Below are experts of layer 2 (counted from 0) of a mixture-of-experts language model. Rows are named down (a neuron's output weights, with its number) and show model dimensions 0-95. Each number is 128 + 24 x the weight over its row's rms, rounded and kept within 0 to 255.
Before each expert's rows: "comes before" lists some tokens at least twice as common just after its tokens as in all text. This comes from a sample of Wikipedia text that the model never trained on. Tokens count by the router's weight.

# expert 25
comes before: " a", ":", " an", " also", " not", "=="
down0 [102  85 146 101 123 144 140 159 109  91 117 128 130 120 132  99 125 138 156 127  85  99 110 101 119 125  98 131 134 161 134 112  93 138 121 136 162 142  93 118 155  98 115 153  98 142 115  96 222 115 117 134 125 122 108  88 109 123 125 151 136 153 152 133  83 158 120 132 146 136  83  94 124 110 148 131 169 124 138 110 137 150 157 145 133 140 130 100 122  88 127 177 146 118 162 103]
down1 [124 112 128 155  79 138 164 132 179 136 140 124 153 133 156 140 104 151 168 108 143 113 134  83 115 125 134  66 145 108 124 112 121 133 143 116 155 127 140 127 107 142 131 106 119 173 109 141 136 140 104 103 150 148 164 113 103 116 152 121  90 165 158 185  98 150 133 168 124 111 105 137 151 129 136 151 142 104 111  96 142 101 154 142 157  84 122 120 139 121 118 179 129  84 167 131]
down2 [123 160  96 123 136 202 134 109 135 103 120 113 119 145 110 102 117  90 147 112 159 137 177 130 139 132  70 123 139 172 108 153 138 129  85 115 153 165 142 138 136 138 128 124 155 135 132 118 141 140 123 114 151 127  88  99 120 131 168 120 182 137 174 113 128 120 127 112 134 125  77 121 107 159 103 135 140  88 157 130 169 152 150 142 151 156 111 124 117  96 140 122  78 106 126 138]
down3 [ 89 148 143 132 150 143  91 125  96 134 147 138 103 129  92 140  85 133  63 181 138 132 124 133 121  92 143 111 121 121  96 114 123 155 139  90 163 119 131 139 139  78 157 144 127 122  75  95 112 137 123  99 184 101 141 136 127 157 188 112 122 125 107 137  95 138 124 114 128 130 120 150 121 121 134 125 108 100 155 126 123 112 178 134 149 101 101 103 143 122  99 110 125 160 162 131]
down4 [ 79 130 119 107 156  68 118 119 156 114 104 137 104 150 118 113 163 146 149 146 130 103 125  90 151 154 146 115 116 133 121 128 124 165 121 129 133  87  96 114 113 148 145 163 149 104 161 153 139 153 102 157 140 124  87  98 161 110 107 128 112 128  82 159 128 113 139 109 133 139 100 103 153 119 121 163 137 129 119 156 138 139 122 187 109 145 130 136 119 119  73 150 110  95 122 194]
down5 [127 124 115  91 116 138 138 167 168 201 120 105 123 130 106 115 139 160 125 126 196 134 131 145 127 143 137 130 111 154 137  82 105 105  95 165 167 167 136 102 146 122  79 120 118 161 140 143 124 100 118 126 140 114 119 106 137 132 176 110 123 108 129 137 115 117 145 123 122  84 118 159 116 135 141 112 123 115 135 115 155 170 118 138 156 143  91 128 152 127 134 141 198 167 105 122]
down6 [132 120 129 152  82 141 106 169 100 145 121  81  90 149 112 138 120  73 133 121 106  95 117 129 109 131 138 113 146 130 161 147  81 140 137 164 144 103 156 139 145  86 146 139 135  91 167 124 183 163 144 135 153 102 114 124 165 109  90  89 123 145 106 112 131  75 124  94 136 106 127 112 124 131 126 125 112 134 102 125 105 142 110 103 176  96 136 162 115 172 136 135 129 112 126 121]
down7 [106 132 109 129 128 129 162 148 115  94 140 112 110 118 149 117 133 120 151 125 139 140 152 144 138 138 134 106 126  93 166 106 121 150 172  84 129 125 117 148 128 122 128 161  75 134 171 141 173  84 137 123 158  97 167 126 125 138 132 119 137  91 136  83 139 164 137  91 131 149 136 159 163  99 145  95 145 120 141 106 132 116 163 108 142 120  82  68 145  98 122 111 102 127 176  93]
down8 [119 138 123 131  90 128 104 147 136 179 145  89 131 176 127 159 154 129  89 111 141 138 158 125 166 138  79 101 164 122  87 158 134 119  68 123 136 141  85 101 138 159  96 112 146 146 152 125 102 122 105 127 139 122 117 122 108 128 152 129 183  89 114 120 106 126 102 117 121 134 107 129 121 102  87 149 157  92 135 145 146 140 116 157 109 135 127 179 114 124 157 148 146 119 158 157]
down9 [151 141  96 130  98 145 106 155 159 122 110 142 135 149 134 149 185 103 110 139  98 123 104  88 112 145  93 109  70 139 138 123  86 105 114 155  91 126  70 131  91 150 149  99 116 134 137 126 137 113 142 114 113  96 168 107 116 148 163  98 135 131 175 119 154 174 112 108  99 139  95 164 104 118 109 134 112 119 145 109 122  85 133 109  99 124 156 105 144 114 121 125 130 162 141 138]
down10 [102 158 129 154 134 147 135 141 135 134  96 129 113 132 135 124 142 153 133 102 150 157 173 124 106 122 155 131 122 136 104 111  94 149 115 110  94 126 164 141 147 118 159 140 161 139  77 172 146 147 148 132 118 138 132 136  92  91 103 149 152 174 123 134 161 157 130 112 108 144 136 139 133 148 138 120  73 138  90 127 148 128 176  92  95 140 176  67 130 123 155 164 111 150  87 131]
down11 [132 165 109 126 100  97 116 147 120 137 113 164 141 132 126 122 160 102 127 100  84 131 139 133 140  67 114 133 147 129 110 147 106 113 104 133 133 103 145 114 115 104 129  85  86 125  82 148 104 103 131 128 131 113 102  93 137 149 162  87 174 156 118 146 125 121 136 113 145 132 143 135  99 128 149  80 147  96 161 128 119 134  89 105 126 178 140 184 167 129 140 111  88 136 158 157]
down12 [173 135 152  87 102  86 156 106 110 141 123 138 102 102 154 166 110 103 118 138 142 138 121 149 128 145  97 116 127 118 149 123 153 127 171 119 113 137  90 144 128 151  93  77 106 154 113 157 133 141  96 107 170  93 120 132 146 129 147 151 138 122 128 156 153 176 100 135 168 157 144 133 139  93 149 166 142  93 123 120 137  98  98 132 140 116 149 153 151 106 150 130 170 175  97 150]
down13 [ 94 162 158 122 137 139 122 151  87 114 121 153 109 120 148 114 138 173 114 102 115 189 139 107 124  79 129 117 131 168 128  92 150 107 128 108 190  99 123 121  97 109 115 130 105  95 154 135  92 118 126 126 120 148 125  99 135 130 132 107 123 106 172 187 115  80 128 137 105 126 159  96 160 135 119 136 132 138 150 150  84 109 120 119 118 127 138 130 123 128 174 132 125 143 178  95]
down14 [132 111 101 124 143 166 115 121 100 163 121 160 106 138 136  98 128 114 155 162 172  97 113 141  96 117 145 170 101 109  89 107  68 159 141 163 128 139  82  85 155  95 119 125 137 121 143 123 142 121 113 121 165 129 130 139  92  92 141  67 131 144 148 120 113 122 130  99 126 113 105 122 117 109 153 166 132 120  91 144 149 120 144 122  83 156 179  98 152 137 122 122 128 122 113 148]
down15 [153 146 100 138 108 145  98 118 115 153 123 164 123 136 158 136 128 112 146 121 118 166 140 133 134 112 159 128  72 146 129 108 143  83 128 159 102 128 106 133 139 119 156 173 139 144 150  57 114  79 111 127  95 171 129 119 115 102 100 127 112 126 108 130 145 134  72  61  96 101 155 140 120 149 139 155 117 127 161 134 118 133 124 143 146 147 109 118 145 143 111 157  79 133 150 155]
down16 [154 102 163 154 123 136 137 116 146 187 150 151 123 118 136 122 115 136 128 107 137 171 169 129 140 126 124 115 155 115 116 137 163 115 130 145 190 170 176 127 129 159 161 100 140  96 125 148 118  84 110 118 113 115 118 164 135 110 108 152  97 126 146 105 132  95 128 121 104 159 105  83 150 155 119 136 140  77 117 125  78  87 159 129 128 105 139  99 120 149 110 149 139 154 114  91]
down17 [145  78 141 136 124 124 183 140 129 180  99 151 151 152 122 164 109 143 117 127  66 142 112  79  95 121 145  88 104 147 148  79 129 147 135 107  92  92 122 133 120 124 144 136 130 142 142 105 119 154 104 146 141 129 166 165 134 152 106 163 118 176 116  98 126 155 135 123 107 143 134 161 128 109 144 120  85  91 134 113  93 118 123 144 121 141 138 117  85 120 128 162 104 103 124 116]
down18 [123 108 131 119 121 134 136 157 172 125 147 165 137 135 127 105 146 102 115 159 120 118 192 145 138  98 123 183 166 134 132 117 126  95 124  72 128 146 153  96 127 131 141 127 137 140 130 160  97 121 118 146 131 135 134 139 132 129  56 120 123 111 123 164 123 136 128 108 160 135 152 135 153 111  81 125 124 149 121  81 183  70 100 137 126 134  94 171  96 131  97 114 144 136 140 120]
down19 [143 140 130 122 120 134 168 135  56 117  93 113 143 130  91 152 138 133 159 144 130 120 161 124 106 148  97  94 103 138 151 123 133 163 126  92 142 103 110 176 129 121 127 118 136 149  64 135  95 162 155 105 168 135  97 137 156 126 173 141 100 136 128  97 148 113  99 108 134 128 136 141 165 135 121 104 141 173 143 147 128 177 107 137 144  96 111  86 117 146 140 141 138  99 136 156]
down20 [171 127 113 128 106  93 108 136  99 118 110 135 121 126 158 133 126  85 151 115 164 155 121 155 133 174 156 100 159 106  94 132 179 119 111 120 155 136 129 134 165 146 104 106 132 126 100 126 117 147  87 146  92 141 121 160 114 137 109  67 144 152  99  96  65 127  91  86 165 132 121 115 129 115 162 107 132 148 150 107 131 120 134 131 125 153 140 172 133 143 131 145 119 100 145  91]
down21 [103 162 103 112 124 118 146 139 153 138 148 130 107 116 105 141  90 122 113 168 124 173 104 142 124 171 136  76 156 147 129  95 109 110 114 133 172 141 134 148 133 126 112 145 122 159 137 152 156 123  77 156 128  91 140 112 108 165  70 122 118 143 107 103 109  79 155 108 144 114 144 100 137 180 139 115 144 155 129 122 158 122 156 150 117 127 127 119 112 142 129  84  72 157 141 120]
down22 [150 109 141  78 173 110 131 158  88 122 113 118 130 167 124  86 107 145  99 154 144 105 132 117 122  99 106 140 142 108 150 119 130 114 102  98 169 126 108 120 125 155 106 169  86  82 166 130  85 116 138 104 138 128 165  82 128 186 124 165 151 102 145 115 142 160 100 115 105 154 110 156 147 143 134 149 159 148 100  91 104 131 125 135 110 139 147 116 142 131 139 128 142 159 145 142]

# expert 5
comes before: "-", "\n", "|", "==", "The", "==="
down0 [121  99 121 139 144 160 102 142 150 139 144 116 152 144 138  90  61 134 121 120 144 142 113 115 121 102 111 158 135 159 128 117 114 133 124 105 132 133 101 146 147 115 131 155 128 101 156 160 143  87 142 113 147 108 104 152 164 150 150 137 130 110 108 154  86  98 128 170 158 161 115 154 133 135 131 110 134 102 100 160 143 130 164 130 156 170 163  75 108  86 144 128 156  60 113 135]
down1 [118 137 143 104  97 121 143  96 153 137 127 139 162 114 112 167 132 115 172  91 172 143 135 141 101 168 101 111 102 116  89  81 133 108 101 140 123 119 162 119 127 137 156 104 112 145 113 160 147 128 107 110 141 147  73 111 117  94 171 142  97 127 162 162 119 143 127 154 141 133 119 147 134 135 146 154 153 101 105  81 161 141 164 114 128 100 147 122 152  94 140 161 133  92 109  87]
down2 [ 97 129 100 102  85 163 129 133 133 129 122 105 152 144  95 120 135 158 119  83 166 163 132 121 159 157 129  95 142 182  83 173 149 142 127 118 160 128 119 104 124 116 120 125 165  93 120 110 148 121 150 103 110 125 114 126 132 128 138 169 204 109 139 118 138 113 119 101 141 128 118 143 124 133 151 131 119  77 173  86 103 124 128 114 166 111 113 108  87 145 117 134  95 116 110 125]
down3 [136 151 145 138 103 128  93 151 154 162 135 141  78 119 127 109 114 152 134 101 135 120 116 107 117 150 139 127 112 166 134  96 116 102 104  85 156  99 105 137 182 163 125 116 160 108 161  98 158 163 134 120 203 117 112 168 157 123 156 146 116 153 133 121 134 176 116 118 101 129 155 142 121  91 143  77 116 122 113 138 139 134 146 117 131 139 161  90 126 154 123 120 128 146 137  86]
down4 [124  97 163 129 114 114 112 136 109 128 105 115 100 162 120 103 165  90 126 159 101  87 139 155 110 130 153 156 128 134 165 152 127 124 130 120 154 113 139 147 138 122  92 127 154 141 162 137 141  84 127 166 112 106 147  71 156 125  83 153 140 147  78 128 109 141 133  84 151 116 125 125 129 144 166 141 151 106 121 130 127 120 123 133 127 138 145 107 139 128  99 179  95 106 200  96]
down5 [129 128 129 139 151 135 137 174 105 117 164  81 176 138 101 105 141 168 151 111 136 153  91 146 135 111 159 124 145 150  99 160 142 130 114 137 184 127 133 126 146 125  85 138 135 136 147  94 137 141 125 107 141 149 150 144 132 160 151 160 142 156 124 144  89 133 124  96 134  67 138 150 129 176 100 130 128 108 108 120 139 122  86 126 127 146 101 114 131  91  92 134 180 142  80 119]
down6 [155  82 133 140 141 133 127 115  71 151 167  95 125 144 125 120 132 107 101 129 116 110 117 131 132  88 150 119 159 130  88 163 136 145 116 163 111 117 149 127 136 101 122 135 118 135 143  75 161 125  91 122 104  77 145  88 153 112 128 137  98 130 100 121 124  58 116 104 150 121  99 122 133 157 131 142 108 108 154 133  98  96 130 161 123  99 121 140 148 186 110 112  89 109 133 150]
down7 [139 128 141 125 146 128 156 111 127 130 143  78 126 138 102 119 153 100 128  95 130 147 172  93 130 124 122 115 136 115 106 115 142 140 142  64 132  98 146 151 107 169 120 149  91 132  85 113 142 186 116 105 151 107 131 109 104 150 135 118 111 163 133 116  77 125 186 103 108 177  89 161 119 123 131 124 107 159 129 126 120 140 136  93 124 110  86 132 160 144  91 156 111 113 151 135]
down8 [124 140 134  82 114 111 115 138 119 165 127 102 106 165 150 143 105 117  66 146  97 118 128 125 123 127 135 132  92 131 129  94 146 124 130 124 141  88 126 111 123 135  71  87 117 143 151 146  99 154 149 149 117 165 108 118 113 172  88 126 156 113  87 187 108  90 106 122 107 144 114 134 123 103 156 184 148 132 133 137 128 175 140 143 128 161 121 129 160 135 150  97 143 150 152 142]
down9 [172 121 118 107 131 100 132 131 157 126 139 140 125 138 166 135 119  69 134 103 116 157 133  84 119 151 148 109 111 168 166 129 124 140 112 156 123 121 106 130 117 161 142 131  90 128 146 125 145 131 120 117  84 117 167 111  86 134 198 119 141 157 146 139 146 129 110 128 114 130  75 125 140 118 110 127 188 120 110 129 106 126 140 160 112 113 131  93 129 109  73 146 172 147 133 176]
down10 [ 92 105 112 170 147 122 149 137 135 119 128 134 142 133 140 147 128 133 103 138 160 136 134 125 132 131 120 124 120 130  83 151  71  74 120 109  88 146 124 161 111 130 160 175 137 170 114 152 138 136 154 143  95 124 128 141 117 157 100 139 152 110 100 149 102 131 127  72 167 124 130 120 165 168 101 109  76 150  94 132 137 113 130 132 135 154 165  78 135 157 167 117 151 158 132 144]
down11 [ 84 128 140 154 147 159 149 114  80 161 139 121 149  87 100 136 139 140  97 169 118 164 159 118 132 118 169 155 142 119 132 140  80 165 110 114 147 131 165 163 111 145 121 118 131 137 112 115 155 139 139  98 152 158 142 118 133 131  80 101 117 180 116 143  97 125 133  88 104 117 152 180  71 111 139 111 113 134 138 141 149 131  82 129 123 122 100 118 145 105 115 116 159 124 106 149]
down12 [143 145 122 102 102 150  74  95 137 143 160  74  94 119 170 123 141 124 100 137 144 123  79 122 138 116  93 133 112 153 137 120 119 130 165 111 143 107 120  97 140 127 103 127 127 148 136 164 108 147 136 107 138 122 144 120 154 128  96 157 156 128  72 205 117 158 118 128 160 157 127 147  97  99 151 162 150 119 129 140  83 128 113 126 138 133 121 115  99 117 155 143 113 155 140 173]
down13 [124 121 148 156 120 121  95 149 149 142 144 142 114 115 139 126 139 117  64 128 101 139 136 109 130 130 134 115 133 175 106 121 142  91 113 127 135 116  93 144 114 178 141 138 127 137 175 143  85 132 124 131 111 161 117  98 152  95 148 157 110  84 132 147 125 142 119 110 121 147 171 164 111 106  68 157 136  96 104 149 108 158 140 128 141 136  96 130 143 114 115  77 124 181 180 155]
down14 [119 112 110  89 106 133 127 113 123 111 111 210 137 123 108 124 151 145 158 118 168 123 147 142  91 119 104 140 151 109 124 122 101 131 101 144 159 166 129 132 143 105 128 149 157  91 133  76 119 112 131 178 116 125 123 108 125 144 110  80 125 158 192 117 110 121  93 125 136 148 120 144 132 135 127 141  87 130 124 171 112 161 119 113 115 126 181  77 168 119 117 132 140 115 117 136]
down15 [ 99 128 147  92 185 134 158 142 124 139 148 138 125 109 100 113 113 111 110 172 135 123 129 144 118  99 153 158 119 148  71 122 158  82 141 171 102 140 107 148 170 113 119 150 127 129 110 127 109 128 151 114 128 187 118 158 141 124 113  67 112  99  76 130 147 109 128  97 103 144 148 126 160 105 132 139 113 112 150  94 125 107 166 113 130 168 142 170 153 133 120 106 130 141 108 130]
down16 [154 110 108  92 109 124 137 117 133 141 184 123 122 153 134 145 106  97 127  91 139 113 142 110 110 121 119  94 147 115 121 141 131 115 138 136 168 156 187 103 145 135 165 102 156 102 112 169 108  57 115 134 110 140 107 151 130 151 143 161 128 134 148 100 142 132 143 141 145 116 136 121 132 134 134 126 194  99 100 105  93  98 140  92 119 146 139 177 146 115 123 128 159 136 127  73]
down17 [146 116 197 110 147 142 154 130 162 148 131 115 135 107 123 133 114 152 153 102 126 144 118 116 149  90 116 130 134 172 159 127 102 161  99 104 152 127 115 135 123 126  98 116  75 181 114  80 115 113 128 117 162 138  93 125 110 128 141  85 154 160 155 134 149 139 141 146  84 131 125 138 134 132 115 157 117  73  93 128 118 127 101 150 119 156 121 159 153  96 111 156 157 165 146 102]
down18 [117 118 126 109 148 152 124  94 124 171 149 175 107 160 118 100 104 138 126 134  88 109 124 126 117 135 107 149 101 100 156 145  98 110 128 126 134 128 154 118  94 127 143 176 160 117 141 117  92 136 110 127 174  92 117 141 110  94  50 142 134 120 176 167 150 133 131 111  94 140 132 143 101 101  88 105 134 156 126 123 118 125  90 120  98 126 174 134 147 111 115 136 102 161 139 160]
down19 [109  83 139 112 147 150 100 108 141 131 117 112 124 115 135 123 128 157 132 140 116 152 147 132 134 106 100 146 105 153 125 136 140 125 123  93 136 109 147  96 155 130 130  98 155 128  74 154  76 161 149  88 108 179 132 159 138 147 155 144 172 119  63 143 109  93 153 130 149 104 148 141 139  99 150  98 141 125  98 128  80 141 112 140  92  84 126 108  89 123 115 143 151 149 132 163]
down20 [174 108 100 112 110 158  94 111 124 116 132 104  77 119 163 109 100 118 146 140 107 106 111 149  90 129 128 102 120 120 186 104 115 143 127 128 154  89  95 150 143 130 112  97 123 167 113 155 165 179 117 153 118 121 125 141  80 138 123 108 130 132 147 116  69 120  79 127 124 150 120 114  99 135 114 125 129 122 128  90  66 107 139 126 104 134 107 141 100 143 111 150 142 142 159 123]
down21 [136 187 111 118 122 112 131 140 121 136 104 112 164 105 145 148 158  92 132 145 147 155 130 156 136 137 107  92 135 104 102 145 114 129 145 111 115 157 110 135  97  94 138 139 182 146 133 191 157 166 118 157 143 117 155 144 126 157  81 114 119 124  74 116 112 157 159 136 147 109 152  98 131 133 105  82 138 137 102 167 153 125 138 113 104 137 147 135 116 118 141 132 109 197 125 121]
down22 [154  99 136 102 166 132 124 158 191 108 136 131  91 135 123 124 127 150 147 158 131 112 118 180 107 111 121 145  92 107 165 111 117 116 168 133 146 146 139 131 147  84 141 152  62 127 140 133  57 126  96 152 147 143 157 108 145 123 120 113 139 125 115 100 135 137 139 125 149  91  78 135 151 118 132 163 119 120 106 149  84 160 131 124 116 106 120  90 101 138 137 109 142 120 133 158]

# expert 13
comes before: " be", " the", " have", " not", " make", " take"
down0 [123  80 116 132 128 129 112 157 103 132 151 139  92 146 153 121 108 127 153 140 154 104 163 134 108 102 116 142 105  98 120 115 111 154 131 148 128 137  93 137 118 147 154 148 112 100 150 139 153 158 135 135 175 140  97 104 163 130 118 124 144  80 155 142 126 184  99 131 116 169 108 140 159  76 123 112 117 100 115 162 117 160 110 125 136 101 160 156 174  93 156 160 160 107 170 144]
down1 [177  86 135 123 105 122 137 138 135 131 140  68 158 141 122 118  88 114 137 126 121 160 129 120 129 104 151  97 136 136  89  96  85 120 106 128 142 143 122 101  95 115  89 111 119 172 134 140 145 189 114 134 153 124 142 141 111 123 161 104 121 142 124 162 117 167 102 102 135 106  83 117 129 107 110 106 154 109  71 164 137 148 153 111 156 106 114 134 119 120 130 171 109 148 171 121]
down2 [121 147  94 108 103 140 117  97 103 114 137 122 123 117 134 109  94 142 120  70 114 142 145 123 116 150 103  98 160 139  87 151 103 165 108 116 130 149 142 154 147 158 134 150 130 101 142 182 159 168 160 149 144 101 140 153 117 151  90 106 160 129 167 107 173 114 112 116 109 158 128 119 141 127 130 126 134  80 189 110 149 130 132 120 150 149 131 108 104 148 189 124 106 141 110 138]
down3 [151 110 144 167 104 110 115 120 144 149 127 131 109  92 128 143 109  70 146 162 142 156 113 121 108 133  44 140 106 145  97 127  96 143 126  98 155 134 121 126 133 151 111 138 163 129 153  77 126 113 170 124 143 112 149 135 144 123 156 136 132 147 101 104 131 104  85 137 107 150 130 158 122 108 123  75 120 111 175  85 166 167 113 128 116 107 104  98 131 165 118 126 138 114 135 122]
down4 [147  71  94 117 155 119 111 150 123 101 122 148  91 131 143 116 102 115 104 107 131 132 130 121 131 118 120 113 136 138 110 121 100 148 106 140 149 119 138 112 128 147 186 116 177 179 177 157 158 127 106 180 142  80 142 100 137  99  99 136 113  92 104 122  95 121 143 109 123 175 150 141 145 154 131 115 141 148 141 173 100  96 112 148 136 154 136 126  98 117 101 178 145 121 141 143]
down5 [145 125 118 181  87 101  92 173 147 112 121 124 158 151 142 110 141  98 120 157  97 144 103 121 103  94 103 148 101 156 121 146 114 145 114 124 139 125 126  89 154 171  80 111 112 119 140  99 113 136  73 124 131 146 121 147 160 136 132 158 110 104 109 160 143 144 142  94 147  90 118 157 121 107  65 122 137 105 123 118  96 124 149 108 117  89 146 129 154 100 123 132 147  85 102 115]
down6 [100 108 161 142 106  86 113  90  58 134 128 151 125 137 151 138 145 120 118 180 104 132 152 130 119 144 126 108 179 106 144 129 102 159 116 153 155 168 113 109 136 116 125 121 127  63 146  93 182 122 124 128 163  89 139 166 135 111 143 143  99 129 106 135 150 126 126 111 154 108 125  94 115 103 148 115 145 131 150 144 109 164 141 121 145  92 113 126 151 169 159 104 121 123 122 151]
down7 [112 136 100 112  74 118 129  86 153 125 160 132 131 131 151  89 146 130  88 141 123  95 156 109 144  98 115 105 143 113 124 110 118 133 134 114  85 122 162 143 114 170 116 113 119 152 142 104 123  99 165 125 151 127 138 121  95 159 111 102 137 130 161 120 185 121 109 137 130 150 149 144 163 101 119  95 163 178 124 127 116  96 120 107 133 144 109 192 111  97 115 108 148  80 164 134]
down8 [169 160 130 128 115 134 146 117 131 157 106  97 182 146 114  83 127 114 103  93 105  67 148 135 146 117 119 140  95 132  95  86 111 117 141 137 136 155 127 109 132 166 101 143 136 110 129 101 114 119 124 117 118 178 162 137 126 121 150 112 166 157  86 115 124 118 116 152 123 177 152 124 152 122  85 170 128  94 152 170 146 128 159 141 112 148 138 130 167 152 143 117 100 118 125  97]
down9 [102 130 104 113  92 139 147 122 191 140  93 145 161  76 147 132 140 101 106 142 138 135 118 135 101 113 100  83  97 108 126  97 118 102 112 165 166 153 112 163 103 141 132 110  92 121 128 125 109  99 147 131 125 130 179 129 109 135 118  50 108 114 123 139 148 118  91 142 108 129 100 128 107 113 120 110 142 114 113 131 126 141 148 188 145 136  98  94  99 135 103 143 128 115 159 134]
down10 [ 92 127 142 172 106 132 148 114 149 130 161 118 113 138 144 154 133 128 122 140 118 122 109 127 115 137 134 132  98 104 132  87 123 111 122 106 160 127 158 191  81 113 130 160 178 147 116 158 148 167 193 119 131 150 150 109 120 137 141 114 132 123 115 151 107 114 119 133 123 135  89 104 135 155 203 158  71 124  94  99 146 117 150 159 116 146 140 106 126 129 103 129 129 147  98 147]
down11 [ 89 113 170 141 131 103 161 174 133 142 139 131 149  85 142  85 159 128 108 152 118  87 108 163 146 127 163 144  89 122 141 125 131 116 113 127 125 109 152 119 128 144 131 117  97 123  87 112 104 126 110 120 145 122 135  96 176  95 139 114 144 132 110 144  59 117  99 153  86 146 149 133 107 122 129  95 112 102 105 105 126 131 111 105 163 168 133 148 138 113 147 101 122 142 129 194]
down12 [151 123 160 135 117 150 143  87 114 130 146  86 133 121 157 174 142 142 113 122 118 119 120 152 126 159 116 149 109 146 127 126 105 192 128 122 127 136  86 101 130 144  89 148 121 139  90 146 107 148 129  91 153 112 167 119  68 132  82 127 148 154 134 149 142 129 138  85 143 112 133 133 121 139 136 101 130 174 164 142 156  85 130 150  87 126 119 135 131 100 120 186 155 157 112 157]
down13 [105 142 136 119 178 139  95 161 141 166 126  80 106 123 136 119 145 137 107 124  94 122 131 116 113  86  80 129  89 128 140 132  86 120 142 132  98  88 139 122 102 121 129 173 116  85 120 155 133 157  67 131 105 145 141 118 167 126 133 155 116 124 134 142 126 128 158 105 124 145 117 149 173  74  79 116 137 115 162 153  99 144 100 125 116 102 102 169 123 124 138 124 117 150 151 117]
down14 [130 126  92 121 171 170 141 136 103 169 109 119 119 119 123 102 152 132 147  81 164 163 117 190 120 133 130 156 167 101  97 149 149 118 102 172 170 140 121 123 132 131 125 113 122 115 126 102 132 145 103 149 124 157 171 133 152 102 102  93 125 101 147 134 109 138 118 128 107 106  85 131 106 138 114 151 153  91 121 155 129 132 120  98  93 140 163 100 164 140 110 156  99 106 157 162]
down15 [131 129 133 170 122 106 148 152 126 152 110 105 110 141 106 125 162 144 124 181 142 143 131 146 169 122 142 156  53 128 100 128 162 108 160 179  89 156 168 112 132 148 114 136 136 130 125 116 104 136 144 143 108 145  91  98 143 133  94 140 134 148 102 154 141 141 100 107 126 128 137 141 148 140 126 176  81 109 156 111 112  98 156 111 157 122 116  92 188 108 135 137 121 133 147 149]
down16 [118 127 171 123  79 128 143  84 144 145 152 133  84 152  94 158 129 158 102 132 146 138 149  76 158 141 134  87 142 112  89 112 140  89 143 101 166 171 146  95 138 141 125 114 178 135 125 135  93 110 124 139 137 137 127 120 117 109 149 110 121 143 124  94 131 137  97 148  83 145 127  90 136 142 173 130 136 128  91  94 150  88 124 131  96 132 147 100 110 161 158 149 130 107 130 120]
down17 [153 118 122  91 116 110 211 110 143 184 123  95 143 116 147 135 107 117 128 111 108 143 109 124 124  89 122 133  95 173 114 132 106 131  90 122 100 104 129 146 130 115  95 161 130 133 135 108 142  75 121 132 151  96 125 121 126 154 148 127 186 130  96 111 158 126 133 113 111  84 126 108 118 101 145 170  98  85 109 124  78 143 130 140 154 152 151 103 134 140 142 150 135 155 128 132]
down18 [118 110 123 145 103 153 112 123 150 153 144 131 102 195 115 115 129 101 138 121 115 136 144 157 114 135 146 176  87 153 106  90 116 154 129  79 163 131 101 113 136 110 157 122 162 164 115 119 113 124  88 136 134  95 119 105 138 139  79 132 111 102 137 144 130 145 151 107 119 144 185 170 126 111 103 155 163 131 125 122 144  80 128  99 103  96 116 160 132  95 114 151 113 151 116 165]
down19 [121  95 115 100 102 120 138  73 141 142 102  90 159 120 112 141  94 154 136 138 113 107 118 144 143 118 111 109 143 137 113 125 131 147 116 143  99 128 135 119 129 109 125 103 147 159  92 101  79 105 123 153 139 163 109 137 110 157 123  88 126 133 123 169 106 114 121 154 161  99 172 162 182  91 100 127 148 175  95 132  99 114 128 136 110 127 108 148  69 138 144 145 153 175 129 152]
down20 [147 132 169 111 131 142 131 141 140  73 125 115 156 141 165  88  95 141 137  87 144 103 143 161 147 136 150  97 131 110 132 135 133 116 131 114 166 147 132 181 143 137 107 110 125 103  96 148 138 117 166 140  94 144 109 102 103 131 125  97 131 141  94 158 163 113  97 117  95 181 135 164 102 109 158  79 142 123 117  96 121  93 134 103 111 118 136 115 159 156  88 134 108  86 139 136]
down21 [137 178 133 114 115 136 125 128 143 101 104 145 124 136 122 150 142  80 104 138 122 140 103 150 147 136 132 104 164 104  77 109 113 104 137 127 142 132 101 125 115 107 147 129 174 165 118 137 150 154 117 177 160 149 156 175 117 135 113 145 120 112 140 125 128 163 148 121 159 142 156 132 143 136  92  80 143 135 138 166 105 132  95 148 140 109 147 154 126 149  93  96 136 183 196 109]
down22 [126 147 173 142 117 110 135 156 145 110  63 130 154 140 179 132  97  94 154 128 153 127 155 153 120 123 106 120 140  70 169 125 125 109 103 107 139 138 125 116 112 131 126 101 122 138 150 138  80 139 137 128 147 189  95 118 118 122 108 127 140 142  99 125 105 157 111  82 165 126  66 131  89 124 140 135 131 124 115 129 117 151 164 109 144 126 151 107 120 129  99 150 147 110  86 163]